Experts of a small language model.
Size: 13 layers, width 512, vocabulary 32000, 114M parameters.
Experts: 32 experts in each of 11 layers, 128 clamped SwiGLU neurons an expert, 2 picks a token, a sigmoid router.
Training: a variant of SOAP for the experts, 614M tokens, 6672 steps.
Below are experts of layer 5 (counted from 0) of a mixture-of-experts language model. Rows are named router (the router's row for the expert), gate (a neuron's input weights, with its number), up (a neuron's input weights, with its number), down (a neuron's output weights, with its number) and show model dimensions 256-383. Each number is 128 + 24 x the weight over its row's rms, rounded and kept within 0 to 255.
After each expert's rows: "comes before" lists some tokens at least twice as common just after its tokens as in all text; "mostly gets" lists some tokens that are sent to it at least half of the time. This comes from a sample of Wikipedia text that the model never trained on. Tokens count by the router's weight.

# expert 5
router [126 105 186 144 187 140 143 101 134 114  90 156 109 108 111 118 106 108 151 185 159 145 107 139 136 132  98 160  84 127 145 137 124 128 142 143 111 137  87 142  96 100 105 149 108 148 113 107 152 103 126 180 156 121 163 125 165 131 105 137 169 107 135 105 109 121 130 140 128 178 161 135 106 116 123  63 108 129 116 169 121 148 107 148 124 128 134 110 113 132 118 154  84 127 166 140 113 165 107 170 135 118 169 126 149 165 119 132 101 108 172 138 124 157 140 139 127 128 103  83 131 141  91 146 138  89 142  97]
gate0 [133 108 123 188 134 101 168 158 130 137 113 108  99 126 119 104 156 122 107  91 121 155 115  92 118 128 106 104 130 137 157 109 130 149 127 127 180 132  89 136  63 144 151 188 169 123  72 155 129 149 140 183 118 153 110 145 134 109 166 110 102 152 155 121 103 120 134 157  97  85 118 102 146 138 149 145  84 134 115 108 135 123 123 173 130 118 130 102 151 170 112 108 114 127 140 173 135 104 177 115 152 118 131  87 159 119 123 117 119 146 127 151  67 125 139 156 107 102 164 157 154 136 118 131 133  93  78 141]
up0 [138 137 186  75  96 123 134 121 118 104 129 148 146 141 141 150 106 151 108 181 133 121 144 117 141 106 143 125 135 131  91 118 145  94 182 101 113 139 157 137 145 163 141  96 119 110 115 135 127 107 161 105 156 152 201  97 115 130 133 125  96 116 146  98 153 136 141 164 133 129 128 134 135 150 109 148 114 106 117 188 137 108 107 103 148 115 163  99  96  87 133 106 195 154 148 143 120 121 107 164 105 119 117 150 148 135 164  90 148 134 130  95 156 156 147 126 132 136  92 128 147 151 175 108 115 131 164 144]
down0 [102  81 129  30 158 122 166  92 176  86 164  78 151 121 176 163 104 121 140 109 147 106 163 111 139 129 157 122 123  93 185 121  86 114 163 120 109 155 130 147 152 136  97 141  97 122 149 144 133  93 120 103 155 154 129 126 125 117 119 144 143 139  95 164 129 113 120 140 128 140 172 169 173 111 139 131 112 100 131 113 159 122 153 120 114 124 116 130 128 132 127 119 131 170 159 147 134 114 135 116 155  88 125 118 140 115  98 103 118 136  95 136 116 132 135 112 107 118 132 116 114 143 106 118 120 120 169 121]
comes before: "\n", " The", " In", " He", " It", " A"
mostly gets: " his", " her", " their", " its", ");", ":"

# expert 14
router [159 159 166 135 123 106 140  72 101 129 149 158 112 148 123 133 136 135 153 126 146 112 166 100  91 109 151 128 118 139 124  97 169 106 135 129 136 126 129 121 103  99  94 138 134 125 131 113 109 148  94 133 110 102 153 158 171 153 121 106 132 109 107 129 120 177 107  98 154  86 126  80 115 120 124 123 145 149 140 147 149 157 113  99 125 118  67 150 113 139 117  95 167 153 147  98 152 115 106 110 104 100 131 139 147 160 134 171 139 136 131 135 172 105 122 123 145  79 105  95 125  95  79  92 127 141 114 116]
gate0 [118  91 147 144 141  98 108 133  72 115 135 144 100  66 117 135  97  71 161 155 130 145 136 112  94 139 145 122 158 136 157  75 170 173 111 153 105  98 112 125 139 127 112 142  98 114 130  96 145 110 125 124 110 107 139 100 142 141 156  98 116 144  83  80 148 104 150 105 102  98 139  97 140  68 171 146  91 146 131 116 109 134 111 130 152 140 132 114 147 181 146 122 113 108 131 154 155  83 153 154 129  95 129 114  79 120 110 143 189 139 128 139 116 113 113 119 110 141 141 126 139 157 108 103 125 108 103 120]
up0 [133 112 132 170 152 150 127 141 110 157  35 151 129  93 140 141 122 121 143 141 146 143 170 153 112 105 108  73 132 145 135  92 137 161 158 158 144  74 129 127 111 109  97 113  67 155 133 120 187 128 136 152 141 143 114 108 148 129  96 153 122 188 162 112 137 171 139 105 164 125 102 128 109 111 126 107 134 156 132 127 165 151  92 136 132 152  99 150 141 124  99 104 134 120 114 107 153 137 127 137 145 128 160 165 189 107 140 139 124  84  94 122 110 143 147  90 131 146 120 125 156 164 117 111 162  90 136 122]
down0 [136 174 119 117  98 121 100 113 179 154 142 118 144 182  97 124 138 151 157 130 122 135 129 135 110 102 129 161 143 109 109 134 119 144 226  85 142 116 122 114  96 118 116 128 162 131 154 182  90 153 115 143  83 144 116 122 146 139 103 141 140  69 154 131  76 122 153  89 119 121 133 103 111 194 104 136 136 130 127 126 160 147 124 118 118  76 169 120 139 116  99 134 119 162 144 120 181 148 112 128 135 148 146 155 111 145 138 121 125 128 130 129 128 126 165 126 138 146 155 138 109 131 166 107  99 145 135 111]
comes before: " |", ")", ";", "th", " m", " km"
mostly gets: " 14", " 13", " 16", "3", " 15", "2"

# expert 13
router [128 115 118 146 176  85 143 147  91 136  86 140 173 143 118 134 122 150 136 153 166 139 126 126 144 143 140 142 116 107 151 135 131 109 190  98 121 160 143 166 158 128 146 132 109 169 142 153 133 148 114 119 105 104 157 129 144 129  98  87 147 131 115 131 139 163 146  94 141 133 163 175 130 131 136 134 149  96 138 131 112 109 152 107 129 152 123 170 111 186 123 127 126 159 140 147 147 130  96 113 159 114 107 111 132 138 143 149 155 107 144 158 172 122  87 155  82 159 142 112 134 120 118 104 135 100 151 145]
gate0 [124 126 101 129  94 126 111  98 181 141 156 139  91 162 177 137 145 114 131 114 141 143 130 146 123 163 111 106 114 135 134 164 117 125 121 112 142 102 123 140 140 134 147 113 161 155 135 156 123 114 137 122 116 150 168  96 160 143 107 140 108 125 172  97 103 107 174 135 139 129 114  92 160 155 145 114 137 187 134 138 137 158 151 160 127 139 107 140 153  63 146 107 177 151 101 109 132 128 153 115 136 103 112 133 122 153 125  96 129 111  96 105 122 137 147 165 107  83 133  89 131 101 153 140  86 129 118  94]
up0 [147 160 131 117 121 118 154 102 136 106 122 147  48 138 147 119 169 138 115 134 130 155 111 105  68  97 137 144 113 117 158  98 123 117 111 159 124 140 107 163 147 105 122 116 146 103 128 128 106  81 124  93 162  97 129 153 139 105 112 124 110 155 109 135  60 123 119 173  80  98 130 130 111 152 132 155 169 146  90 163 130 127  92 143  87 139 126 137 144 121 100 145 139 111 121 142 116 157 139 165 167 147 158 172 164 111 130 151  93 139 173 134 110 130 141 134 125 185 127 127 117 168 141 110 123 142 126  74]
down0 [116 101 141 126 201 131 139 143 105  94 115 137 148 113 120 148 109 107 141 146  99 110 133 152 149 123 155  97 122 145  84 145 150 120 160 134 119 160 124  95 114 101 115  98  99 169 111 165 123 131 137 138 128 138 104 139 147 160 148  79 142  98 160  85 195 157 122 109 138 120 133 117 100 126 102 152  92  85 130 141 107 105 157 106 146 150  99 140 160 165 156 169 101 117 162 138 118 141 117 135  93 108 161  87 141 149 123 135 179 145 139 112  98 136 124 139 144 143 114 169 121 135 129 110 143  97 174 143]
comes before: " the", " a", " his", " its", " their", " this"
mostly gets: " to", " for", " on", " with", " from", " at"

# expert 6
router [177 121 129 117 166 112  93 195 131 157 115 139 141  92 121 138 109 134 102 146 124  82 169 127 151 127 149 129 132 131 131  84 102 139 160 129  95 129 148 100 104 137 115 105 124 128 141 126 140 119  71 122  99 111 138  97 134 121 110  93 113  94  91 140 135  87 132 134 127 143 122 143 130  99 160 103 127 124 135 163  95 146 118 132 138 145  95 129 136 155 118  84  95 142  97 105 106 108 106 135 124  93 113 113  91 118 122 177 167 137 119 168 126 132 133 186 124 118 165 123 112 139 130 147 148 150 149 141]
gate0 [124 129 131 154  92 135 147 146 117 116 105 114 170 119 128 126 138 110 100 132  87 151 141 143 112 172 137 127 144  62 153 176 138 159 101 128 157 181 146 111 102 172 115 124  86 140 143 115  98  95 143 193 108 140 115 132 132 151 165  73 134 121 160 101 112 111 130 107 134 127 116 111 121 127 134 156 185 110 110 102  74 150 150  97 125 119 123 118 124 121 136  97  79 134 121 126  96 174 149 114 130 122 170 154 136 118 119 134 118 107 126 140 148 136 123 126 134 129 150 155 145 151  81 144  81 144 117 129]
up0 [117 105 127 101 131 118 121 154  76 115 115 155 113 149 106  87 152 103 119 105 139 130 103 122 110 143 136 115 122  98 163 115 102 113 132 110 155 137 117  75 150 134 123 108 117 161 120 109 161 108  92 124 134  96 116 125 123 128 132  69 148 139 135  85 132 112 153 166 141 125 133 155 146 164 193  92 140  95 134 160 109 128  84 102  97 151  76 127 106 109 137 143 150 134 124 100 132 166 124 125 129 117 175 145 123 129  71 167  93 127 122 174 182 151 165 116 149 108  72 147  95 117 107 144  94 155 147 125]
down0 [128 141 114 118 131 116 105 161 132 125 149 137 150 133 133  96  83  99 106 174 174 110 137 123 167  99 143  94 167 122 145 150 115 153 131 156 116 104  83 113 110 114 141 112 140 169 146 102 128 120 162 122 167 114 154 123 127 139 126 127 139 123 114 124 110 133  87  99 141 107 124  78 108 122  97 133 107 128 134 130 161 154 160 143 118 126 140 141 182 118 127 113 154 127 129 135 166 145 136 123 193 142 107 109 117 108 170 115 140 134 104 124 122 154 102 115 129 153 151 118 145 146 111 125 183 132 103 160]
comes before: " ", "\n", " 0", " 1", " 2", " —"
mostly gets: " |", "|", " 0;", " 1;", " 5;", " 2;"

# expert 4
router [148 170 145  99  89  69 149 122 133 131 126 131 120 103 129 108 145 115 141 171 127 109 188 132 144 134 126 144 122 125 148 118 148 118 109 126 164 118 134 175 106 117 120 113 128 138 154  97 131  98 120 149 110 125 160 187 106 132  88 169 136  91 123  87 112 148 100 107 193  92 154 132 104 125 155 138 128 108  98 128 137 140 108 123 102 146 106 169 145 104 133 132 106 132 170 122  92 104 104 131 116 131 126 103 107 157  96 130  91 146 158 126 140 151 147 148 111 113 116  83 131 103 140  98 130  68  96 107]
gate0 [116  85  93 129 162 143 147  97 115 147 145 126 170 144  98 136 108 132  81 115 138 133  95 193 157 120 143 108 115 154 105 106  63 145 111 156 104 166 127 153 162 143 178 148  94 137 193 155 146 108 117 154 100 149 140 108 145 163 159 152 123 142 110 126 152  81 149 118 131 143 148 107 102 115 156 119 108 142 148  99 129 144 106 159 140 128 137  95 133 116 144 151 148  95 108 113 101 200 121 133 163 127 138 138 133 114  73 137 142 131 115 152 134 146  93 101 109 112 110 126  84 118 108 105 103 106 150 138]
up0 [142  89 133 126 185 143  94 177 102 185 115 120 156 132 151 129 133 116 135 125  96 103 122 138 109 146  73 117 118 129 138 126 121 111  95 146 135 134 125 101 121 135 120  75 131 158 112 117 121 135 114 112 146 128 172 117 114 126 133 152  83 125 112 163  97 114 183 132 128 109 113 119 173  93 128 170 147 104 112 137 174 114 124 120 128 124 130 119 139 154 142 122 137 129 128 161 143 129 155  98 164 107 176 163 124 121 125 121 131 130 105 146 121 112  85 133 121 125  94 132 145 152 101 155  94 188 152 112]
down0 [138 119 164 126 139 122  95 143 144 189 115 134 163 161 174  80 124  93 109 184 117 115 119 120 176 189 114 111 143 108 113 152 157  85 122 145 108 168 110 138  90 143 116 147  88 130 153 125 143 145 133 108 111 145 152 114 127 139 121 105 143 190 131 126 191 134 161 160  67 108  98 147 134 151 157 130 129  90  98 137 122 163  89 152 154 138 148 162 132 183 103 124  76 109 153 130 159 115 133 145 149 130  60 130 141 183 178 159 138 134 136  87 145 104 100  94 131 132 128 123 124 137 121 167  77 120 122 121]
comes before: "\n", " |", " is", " (", " =", " –"
mostly gets: ")", "]", "}", " kg", "mi", " II"

# expert 27
router [100 157 148 157 117 111 161 122 164 134 131 134 118 109  97 156 142 148 121 146 166 156 144 125 125 152 136 165 111 126 168 127  94 160 178  96 130 138 161 101 171 168 150 126 123 141 132 147 136 147 119 103 118  74 137 146 123 168 102 147 164 126 122 162 135 124 122 139  95 127 121  68 119  92 130 117 112 129 124 152 121 121  79 146 159 115 131 151  88 183 118 122 127 168 141 166 131 118 128 151  78 139 137 121 132 151 162 157 120 137 140 130 147 141 140 143 130 145 143 139 139 100 125  89 136 149 128 116]
gate0 [106 150 122 118 112 146 109 106 117 111 155 104 165 150 115 147 157 125 122 151 160 107  87 126 101 132 130  98 121 102 110 106 101  93 116 116 106 162 126 156 114 126 121 124 145 137 113 100 134 144 107 102 107 123 134 152 137 113 116 106 135 116 100 174 132 150 118 129 135 140 105  68 165 130 159 108 134 104 124 148 132 172 143 163 131 167  95 110 101 134 117 124 103 138 112 101 115 134 140 156 151 111 125 153 129 113 181 119  87 133 123 145 119 115 101  96 116 102 147 125 160 129 112  73 174 136 105 117]
up0 [114 112 122 112 169 125 115 122 124 127 147 127 142 164 145 124  85  90 147 139 122 137 156 109 146 137 149 149 212 117  97  97 131 137 140 163 135  89 137 144  85 119 116 137 119 180 117 142 140 173 137 150 112 168 112 107 127 127 117 143  73 189 141  86 145 146 136 131 145 134 134 110 152 146  94 120 137 133 126 135 119 183 109 104 116 162 118 100 178 138 115 158 142 130 121 142 145 163 111 142 155 150 139 141 153  89  95 152  99 108 139  93 157 159  93 142  98 112 133 151 114 140 131 120  84 174 139  90]
down0 [182 103 134 134 117 152 141 145 121 143 137 114 124  95 130 111 155  94 143 106 121 131 126  95 120 129 121  91 127 141 150 115 128 145 156 104 115 106  95 123 133 147 146 115 135  87 133 135 147 131 129 135 104  96 113  95 119 116 132 126 114  65 142 160 113 105 112 101 116 131 144 113 103  92 163  91 116 160 134 112 155  90 126 115 152 120 155 139 122 146 127 129 129 125 110 130 150 128  75 130 127 137 166 134 114 167  83 121 107 136 143 108 138 140 114 109 126 139 109 110 112 163 107 143 126 126  98 160]
comes before: " the", " a", " he", " and", " but", " it"
mostly gets: " are", " was", " is", " been", " which", " were"

# expert 10
router [155 126 134 112 124  99 154 109  83 134 106 135 118 125  93 107 136 121 137 111 140 117 121 107 135 143 171 103 133 130 137  92 151 107 129 123 133 109 101 144  83 118 140 121 142 129 101 109 123 152 105 129  98 124 146 153 135 173  93 111 143 114 127  94 106 178 146 152 169  78 115 137  93 175 162 108 134 187 119 155 118 125 123 146  85 148 132 159 108 142 155 143 121 141 126 135 148 146 116 144 139 133 138 128 124 167 129 126 146 143 102 107 136 136 132 131 123  89 119  96 140 137 152 130 148  97  90 108]
gate0 [143 116 102 109 129 122 140  96 106 115 115 113 104 123 127 140 136 179 137 114 140 132  89 137 136 111 125 160  98 123 171  99  76 152 151 151 128  97 147  91 129 178 137  98 163 138 136 142 111 135 135 173 127 138 128 132 141 130 113 129 134 120 129 136 117 134 144 157  84 170 134 143 144 128 147 169 155 132  88 163  86 138 167 180 132 104 142  93 139 122 101 140 101 128 157 147  92 114 163 142 131  94 145 136 151 179 100  98 115 117  77 121 135 144 111 149 104 138 150 142  85 108 129 140  84 118 146 115]
up0 [150 121 112 136 123 133 145 113 121 137 147 137 156 159 111 133 124 154 141 118 147 137 126 112 151 110 152 116 137 130 123 133 155 118 124 153 141 130 151 142 121 117 122 105 155 135 101 144 132 119  95 141 152 115 104 129 126 114 125 105  81  87 150  92 149 150 137 153 161 145 111 126 120 122 106 127 154 137 106 143 162 122 118 184 106 161 148 130 132 172  93 104  85 166 133 157 103 183 104  99 125 124 126 119 137 149 126 106  99 127 150 135 109 131 168  84  68 143 120 152 138 160 137 134 145 137 104 139]
down0 [ 82 119 127 125 136 100 153  85 103 133  83 101 111 136 156 135  91 108 102 147  83  96 137  99 156 155  82 152 149 125 106 167 124  85 133 110 151  98 146 144  89 111 128 118 153 148 124 120 121  96 120 137 149 138  97 177 153 135 132 158 113 148 128 135 140 132 120 132 118  78 112 148 160 142 122  98 138  94 169 157 132 114 114  94 148 130 109 142 179 154 157 105 153 100 132 129 159  89 111 113 124 144 132 109 118 143 140 187 149 153 168 106 168  91 103 106 155 131 114 131 117 135 157  85 119 127 103 118]
comes before: "|", " The", "-", " \"", " He", " In"
mostly gets: "=", "See", " See", " Coordinates", " Succeed", "History"

# expert 24
router [170 174 133  85 138 111 165 127 118 133 134 138 125 116 112  67 137 131 139 129 144 139 165 143 137 149 149  97 149 137 111 110 106 124 151 111 149 155 138 144  66 120 110 121 122 122 132 121 142 113  86 107  56 110 159 174 123 137 127 137 124  94 101  98 120 163 120 123 142  90 133 131  84 109 167 142 122 143 106 130 106 148 112 126 103 102 121 111 141 131 131  98  91 136 158 115 144 142 142 139  99 109 126 132 143 138 146 101 114 116 165 123 136 162 129 152 110  88 115  84 126 147 116  80 151  75 157 112]
gate0 [120 122 131 119 134 128 141 106 126 110 137 124 138 129 116  89 116 122 135 130  96 123 156 144 152 161 164 160 159  91  72 141 127 102 146 113 116 147 154 105  93 102 145 115 114 103  97 115 146 138 132 132 104 137 129 151 142 107 122 116 130 122 123 153 118 143 145 134 127 168 145 109 128  89 133 122 111 141 119 130 157 129 135 119  39 145 155 158  98 145 133  92  89 163 171 187 128 127  98 162 163 126 161 140 167 110 113 139  87  77 144  86 168 141 125 134  95 135 128 159 115 142 168 128 130 100 139  96]
up0 [116 111 128 129 115  97 147 123 151 154 130 101 161 159 127 167  98 129 118  96 133 132 149  91 105  93 180 146 129 116 117 111 126  98 181 114 183  99 117 152 101 114 152 134 152 151 121 128  97 140 120 124  80  98 111 110 121 111 117 166 137 135 118 112 146 137 147 136 162 142 149 161 112 131 147  94 133 109 168 136 132 142 118 125 105 173 124 112 116  87 101  83 117 119 120 140 114 125 104 113 143  92 130 193 149 108  93 133 107 165 101 119 138 132 136 128 140  93 166 128 115 105 128 126 133 107 135 135]
down0 [139 113 121  95 135 154 138 113 120 115 140 147 108 113 134 153 129 124 140 148 111 101 107 152 132 121  82 156 130 125 134 117 159 107 142 168  87 169 135 155 148 102 107 161 164 124 195 130 116 155 107 126 125 109 138 120 127  85 107 133  92 169 142 152 127 134 123 107 116 122 160 148 111 143 108 104 124 107 154 157 125 125 139 127 146  82 128 118 164 128 142 125 179  86 115 124 134 144 104 124 123 172 172 122 102 145 149 154 167 141 141 141  97  98  97 134 133 114 106 159 175 125 107 144 101 114 111 140]
comes before: " of", ",", ".", "'", " and", "s"
mostly gets: " people", " family", " band", " member", " government", " group"

# expert 18
router [122 159 159 127 141 162 127 105 124 143 126 105  93  78  68 127 174 119 103 126 166 131 150 104 149 104  91 129 101 101 156 130 137 139 169 118  95 177 134  86 167 138 160 129 137 138 121  89 171 159 105  95 128 133 149 100 149 134 121 120 163  98 132 157 135 132 112 124 115 152 137 125 136 124 148 126 115 107 133 130 113 129 136 120 135 139 120 120 136 184 132 122 117 135 100 112 126 144 145 108 137 113 155 157 170 104  98 125 106 147  89 109 130  52  94 131 140 151  97 129 116 144  82  73 151 126 140 149]
gate0 [ 88 100 149 135 142 112 138 115  99  89 105 125 131 101 139 155 148 110 142 121 136 182 136 170 114 126 118 183 156 166 135 120 129 155  77 111 107 128 134  97 146 154 137 181 128 119 119 138  99 137 130 128 143 109 130 139 151 150 137 112 140  89  81 134 100 136 115 141 109 155 147 130 137 199 142 170 130 125 170 111 127 146 103 144 136  97 135 133 111 140 143 108 115 134  97 108 148 133 104 135 110 124 160 171 129 118 121 144 123 107 145 160 169 139 110 122 154 125 111  77 133 162 170 101 157 163 114 159]
up0 [ 96 125 136 151 137 114 138 132  75 166 107 123 105 137 143 123 143 124 101 144 110 139 142 121 127 115 124 120 122 119 155  57 137  79 131 129 141 129 126 101 134 140  96 106  75 114 133 143 141 158 142 138 189 151 117 146 129 127 120 127  87 120 137 170 118 123 135 132 121 154 173 147 197 121 124 145 125 115 128 154 118 166  95 155 128 114 166 128 137  94 117 143 111  92 150 129 164 118 129 133 118 125 169 151 155 128 132 126 105 152 132 130 140 154 151 125  92 159 111 118 116  89 143 136 103 105 109 109]
down0 [159 121 129  69 125 130 125 123 158 139 152 171 106 112 101 113 151 136 116  61  96 170  85 121 150 167 129 125 132 127 141 165  80 163 128 148 129 114 145 148 131  85 140 104 140 167 137  99 135 108  93 144  75 158 144 154 112  85 107 132 146 144 102 109 151 112 119  91 129  98 106 141 114 101  60 164 133 164 135 122 163 125 159 162 145 157 112 101 125  99 126 115 134 100 107 165  91 134 130  99 177 120 101 119 106 118 163  94 191 127 148 106 119 141 114 138 162 106 100 171 179 129  90 128 161 154 160 157]
comes before: " to", " in", " by", " the", " on", " a"
mostly gets: " used", " released", " played", " known", " made", " found"

# expert 2
router [154 152 145 106 114 105 163 115 158 164 158 136 152 103 127  89 121 109 130 135 127  95 131 116 169 133 119 125 111 140 135 108 123  91 123 105 153 154 118 191  62  81 112 114 133 113 192  77 128 104 100 147 114 116 150 186 115 124 114 145 117 124 100  86 113 162 105 103 169 131 129  95 114 154 143 141 144 128 145 149 106 130 131 120  93 153 127 137 178 124 128 134 117 141 147 124 143 121 152 156 113 112 167 106 135 160 147 158  83 160 113 150 136 128 141 149 117 104  96  71 136 121 144 126  94  73 113  88]
gate0 [122 119 146 145 146 141  87 159 137 138 105 146 140 119  99 128 121 165 131 102 159 122  88 149  91 146 114 153 119 107 140 110 111 159 131 104 151 141 101 123 130 167 156  81  88 158 139 148  85 146 120 149 133 115 109  80 137 142 145 105 156 126 117 114 106 119 167 137 117 158  84 118 118 104 145 150 138 135 154 153 117 135 122 130 118 164 152 143 181 187 138 122 129 151 112 113 116 147 114 106 172 125 139 124  88  90 108 165 111 111 101 139 130 146 168 124 123 119 136 107 137 141  88 134 133 119 128 155]
up0 [183 131 179 144 128 119 120 139 145 166 142  91 141 146 136  90 102 198 160 135 123 133 110 114 136  93  99 139 126  99 117  99 145 127  66 145 133 136 152 151 126 152 147 143 116 108 120  92 124 114 124 143 133 144 156 109 103 119 166 137 130 125 103  71 129 113 111 109 159 123 161 155 144 102 152 120 102 139 118 119 170 113 158 139 164 159 105 115 170 131 124 148  97 138 134 133 137 129 133 130 174 138 138  99 127 143 118  83 120  78 112  98 172  99 107  98 144 125 110 119 130  85 181 109 117 143 116 131]
down0 [105 146 142  82 113 123 117 130 129 110 167  98  94  98 111 163 104 130 128 109 121 161 135 126 131 111 121 130 136 119 117  78 151  96 111 140 123 110 154 122 169 136 104  93 129 108  91 107 184 159 137 119 130 118 160 142 126 180 138 156  91 105 150 140  94 131 122 112 126 111 172 113 146 135 136 143  63 146 139 162  96  91 118 160 139  95 141  78 108 155 154 128 136  96  89 139 112 146 148 138 126 145 136 130 124 178  94 154 156 149 110 107 111 158 102 118  60 140 168 106 104  94  84 135 160 142 110 132]
comes before: ":", " |", " of", "==", " ==", " ("
mostly gets: " season", " career", " life", " series", " World", " work"

# expert 16
router [177 174 133 112 127 118 123 115 150 102 135 116 139 107 156  76 139 125 144 127 122 118 148 142 171 122 146 129 151 119 117 107 131  95 122 118 133 159 146 157  94 116 109 138 154 141 149  97 113 113 123 132  81 109 178 186 109 146  97 136 134 101 107  58 133 145 104 101 165 101 127 142  99 145 144 137 120 130 100 149  72 161 112 105  96 119  99 138 128 120 127 132 141 135 161 141 112 119 121 162 121 144 137  88 119 158 145 131 133 146 134 152 142 137 149 114 128 104 103  98 135 100 112 125 136  88 108  81]
gate0 [116 144 134 139 127 127 131 163 145 115 118 137 157 107 114 133 117 144 122 110  93 146 130  67 147 146 125  90 104 111 130 106  94 126 169 122  84 148 103 139 145 139 138 157 122 151 129 140 129 120 157 137 103 127 141 155 122 151 118 129 160 142  99 140  92 140 115 137  62 121 107 157 149 106 132  87 124 109 152 123 126 139 131 106 112 140 160 142 122 134 106 144 147 142 142 144 158 105 111  98 115  98 101 113 160  97  86 119 108 108 156 132 139 106 131 177 181 151 134 143  91 122 118 119 117 147 182 123]
up0 [126 138 157 133 148  95 157  99 148 145 146 142  90 187 110 118 131 105 126 121  68 118 136 112 136 151 106 117 146 123 147 133 133 130  64 156 117 119 114 138 125 101 114 149 109 106 112 105 135 122 162 131 118 119 109 124 185 141 122 131 136 149 119 156 156 129 122 132 119 112  91 146 127 124 133 123 117 130  96 164 149 138 137 147 100 137 106 133 127 124 128  89  97 119 123 175 153 143 157 112 100 150 155 153 124 153 147 108 189  87 149 158 113  97 145 131  86 180 123  89 142 126 140  97 128  88 148 102]
down0 [107 150 159  65 128 114 124 124  92 135 119 132 150 126 121  90 121 142 122  88 140  81  82 131 132 162 125 123 132  99 103 127 166 117 133  77 119 115 137 134 107 140  86 144 132 111 134 158  69 132 134 160 135 148 130 128 147 103 151 119 111 174 136 119 118 174 171 129 155 118 146  93 164 147 159 181  76 143 131 129 120 126 107 105 106 108 112 123 162  96 140 115 124  94 173 130 107 106 133 145 125 109 143 169 118 148 116 111 115 126 161 146 156 106 132 154 136 133 131 117 113 131 177 111 142 129 112  93]
comes before: "\n", " The", " It", " In", " He", " This"
mostly gets: " Pan", " Peter", "า", " Sri", " Soviet", " Tim"

# expert 30
router [130 136 149 126 164 125 125 109 113 124 107 112 120 156 123 168 143 154 167 116 161 100 163 124 154 144 159 146 149 120 151 100 144 132 141 134 111 120  85 118 101 115 112 136 118 138 149 132 111 116 120 138 107 110 144 186  93 115 117 126 146 122 120 123 168 189 114 149 146 119 139 151  86 154 147 140 144 137 131 126 132 166 114 135 108 125 117 137 135 132 125 134 138 139 165 117 113 114 112 144  62 118 123 111 122 152 135 130  85 123 154 116 121 130 124 126 127  99 100 109 111 129 107  94  87  78 116 147]
gate0 [126 117 154 100 111 137  96 151  87 188 124 169 127 142 141 167 148 104  84 128 170  90 167 122  88 136  99 154 108 131 137 141 141 176 106 113 155 174 134 107 170 162  95 124 118 110 138 100 130 149  92 111 153 108 114 170 153 109 154 135 158 154 149 156  77 120 122 163 144 146 111 138 120 190 160 180 121 138 130 149 120 105 145 152  82  88 116  87 157 146 132 166 149 135 107 145 145 147 155 134 102 135 149 107 157 105  94 150 137 121 106  77 116 138  77 113 129 129 121 114 158 131 110 146 130 105 183 142]
up0 [136 169 151 119 121 149  71 128  92  96 136 154 143  96  94 177 119 108 105 110 132 120 136  99 132 156 121 162 154 125 176 113 149 145 123 122 149 134 103 141 119 149 114 138  81 101 131 114 115 116 134 128  81 149 169 121 123 142 144 144 130 169 117 157  89 116 121 123 128 144 157 120 123 105 191 116 117 105 120 129 118 113 107 116 157 134 110 157 139 171 106  77 118 137 107 170 123  88 170 103 161  99 112 155 145 115 129 148 103 117 131 130 159 105  89 156 110 124 121 144 101  80 146 122 127 175 132 149]
down0 [121 141 138 101 140 126 167 117 203 149 114 149 152 119 128 129 157 113 151 106  93 139  96 114  97 111 110 158 147 135 131 121 104 150 113 132 104 103 122 114 135 113 142  59 130 124 148 116 159 112 188 158  98 129 108  99 119 128 162 116 156  97 118 127 118  79 143 160 138 120  67  73 117 160  93 170 165 113 118  91 137 124 107 137 162 110 141  92 101 136 167 119 141 102 112 107 138 132 118  99 120 143 128 119  82 136 117 102 103 151 140  82  98 146 130 113 103 127 185 154 103 131 105 116 140 128 156 109]
comes before: " |", ".", "·", " -", "/", " "
mostly gets: " ", " S", " B", " C", " D", " P"